Experts of a small language model: a softmax router.
Below are experts of layer 6 (counted from 0) of a mixture-of-experts language model. Rows are named router (the router's row for the expert), gate (a neuron's input weights, with its number), up (a neuron's input weights, with its number) and show model dimensions 288-319. Each number is 500 + 25 x the weight over its row's rms, rounded and kept within 0 to 999. Numbers have three digits each.
After each expert's rows: "comes after" lists some tokens at least twice as common just before its tokens as in all text. This comes from a sample of Wikipedia text that the model never trained on. Tokens count by the router's weight.

# expert 59
router:489461511533485505508527501530486506490498549472499483471486476514461515519514509470543471466506
gate0:524480514520504519483517510473494503481462533497481434512482502492518493503487496495481525521521
up0:453496520505536506504457498507463481477521500509493491496503523515488509516509498475501512492506
gate1:495513475489484530503460512488530505497494516469491514474541526503462505472514482519462480480496
up1:485538501511473501518471455528509474447495509450534530503517508557495467515498498524466491479518
gate2:548496498453512520519506506487468511531489456547498465569457470477480476473505478530537481533536
up2:451499491471520534514477514489491484496483447530459522470499448513442522469512515462523532442512
gate3:473540503492502490492498489489481526488514454486503488504491537523450522489543548522468477501513
up3:460577543522450499506489527479473480485488545464474536485474483514458486539460512520500477525488
comes after: " |", " ", ":", ";", "s:", " /"

# expert 56
router:517492510450521506461481483473500491502502516447493469522511492539486498465481543494478494472534
gate0:473546475516540494486474470469485528493485500531462478529483513545455507487462476507496537512487
up0:531487504484471461482534477502439484515511503491508496478464521503525483519466475497521472493504
gate1:489474524533518495485542503510457497507500517486509482491436512501489491491545501498540470507494
up1:455533485527485519525434539521500500540492503493498549513532497476493479504484491483412522497526
gate2:464564479497488553489481509513534484520482484499467520519499509486423459455491480517504519494516
up2:531580501455489499481513468507484519492507521460476517493476496490454479481521494510493537486509
gate3:440465518526494504511510470506515514514523522485507457483517474505493500493534481525491506472511
up3:487468496471537526471516478505479518521506522537530557509562538527504478474516495537547537485542
comes after: " |", "\n", "|", "|---|---|---|---|", "|---|---|---|", "|---|---|---|---|---|"

# expert 34
router:542474473505494515474508492498492509515511543481519524480509526476509476479475498477445476506506
gate0:522485463526487527522503462493517491485498467518484504477518524499534490534508523474474506521521
up0:514443460478512498484563530490502525522530518522448489473471509470527495524457483487507452532478
gate1:472507519471501509513482501504519478513529509489492543526493516513489516492491493522527467472530
up1:494494507490447488525493500558503514479440502505518474505496476493519500498510515520468515509496
gate2:473488495504500508523501480475531526493496511489461510525530513501505522533456480476516487480491
up2:518515488484518461505504492548516512501533535480508512522476524462468471518492536493523527489523
gate3:500500449534459542508524528521497523487477527537471469526550526484532506479458459484514468529531
up3:454467486516480525474519496513476497480478501551504504555561515491521512487472493459511468469521
comes after: " the", "-", " The", "|", ":", " \""

# expert 36
router:465459492453480502489490469527511529499502536487470463477494473516491508493527527486462499504513
gate0:537484477507519502595519455486515501472465497501475473506548521482542508484519496510525486554478
up0:483503506517503489446493525490465492515533473550512563508441506487451487524487521487496511494518
gate1:495498519480542492508482490515466507522483486572475499506502481532550520485483508480499525507507
up1:459517497530480510499509526495436492535518508513557520506505516474541503493504451497492474482532
gate2:489500500522471511528507459491490512512489517499441457491492490482491466476497539464474465514502
up2:500473505534507522519498505548530515531512488512477548492544549499525534500537518512505512525498
gate3:483523456478518498496492500476483548523524519518502504519477516510482428506472425514533425504509
up3:491481488521464494495497518487490488529507518512485502509507525495529460521516443482538468540514
comes after: " in", " of", " the", ",", " from", " and"

# expert 8
router:543494494492481517452497500488512464494512502521504500495468514521496459527464522455515484527530
gate0:508508453451492519507499529477521503495555530520519525453517492507534499496490468480486517520501
up0:515514482502475493536495498487510490466524503495515498495493497543552514532456495493475508469495
gate1:471478492467552478507517489492476495505463474482514509528465494483500515492535533529456517478455
up1:505484514567552526515439500507481482444549435526496512510477518515510490499492517480532480481497
gate2:500502487511493518506548494489485468492543533535482505523487482497460496492480468495519514500503
up2:527524499492521517490491477523511516503451485451489485452535519475506518480504531504469518524487
gate3:476496516490482513503494500495504473455523501481510528513505503479510509560474508495463500448466
up3:531486525522526485500482499500527500466501521514514499496560470509502483462476509476483504503500
comes after: "\n", " ==", "===", "==", ".", " ==="

# expert 48
router:473471544534525530526511507490448491500503462518512492475496514494490505512543513507458510513483
gate0:515447540515497513494483475517466508497476470489540474480488490472514496557492475522459473489481
up0:493521499519487509501515508501508514520486580507476533502498482499493526485487501498523502505500
gate1:461511517436451487474518503499507523495530513487467491512539491516484509491508493493497508511488
up1:538525501483525535509502520501533512523516515452476480486490492534526496486458536528498469489495
gate2:473464521503464499524515519496502513484541506507501482510515500515507486531486530472472536490432
up2:520551500472463461474481492525539485538469525442511510526492479508511496485504494514555518537486
gate3:545466502508497521522519479495509527500523537458488517506494533505548496482468483523474483496486
up3:478508475487500498506513495497539470488466499514494507481511484505493459531511529495558529483527
comes after: " and", " in", " a", " for", " of", " –"

# expert 24
router:523434477525433470474470458525511523482516523523549494525511496520542468569491463508481485457508
gate0:545519507504500480519507477461514477470509496536529483483486492489536493530465462512447465510530
up0:468504534505476482514507517472505491497483578463486518486472496506531461525462479537519492464468
gate1:498477472503487474496514506494527488535535451459448491466461443517457488504527491494486471509484
up1:513487484494501480502484504469500533599437503479466501500507526496532526497498504483517457533477
gate2:498479457504529502508504492495475503513540431492483494499508498459543501517498522525566535503515
up2:498527533498461512480532452487518528453494516534521492489501466495482528453516500507451456527549
gate3:510503519484572523490512509490496504547484484493527516498537489509505481432526514505497473487508
up3:529433461506517517475511520512513501508450450510525535508520504486531498488503534490492488488503
comes after: "\n", "-", ".", "\n ", " In", "In"

# expert 37
router:454516516461473495488490503465491548496492515482494511466506509541461480507514466480501484499561
gate0:516534478519545466525498510437494474480477445495519482514509554472530536508510487508501530521510
up0:508501507495505523469499477590531511519528516501484503496490506525462490506496514511482476451484
gate1:503512510478468490477498453520491470475455491455443505514504479518528488431515501484530502505547
up1:528536521476466500452471476464481479477457519520449520492500482499493458476561428489551463518524
gate2:466457508454496509516505443519504514504504524520464514472480499517502467552446492490525482529525
up2:458538497499455498517546491497485557558536537483463451494473470505517500533472479449500443530523
gate3:455488480508506477468481514453489503433458478502500530514488468470525514512512495509469532496476
up3:512468486517512503546533497532495497548502536440458467470491534506497504528504500490519473515500
comes after: " the", " of", " and", " by", " The", ":"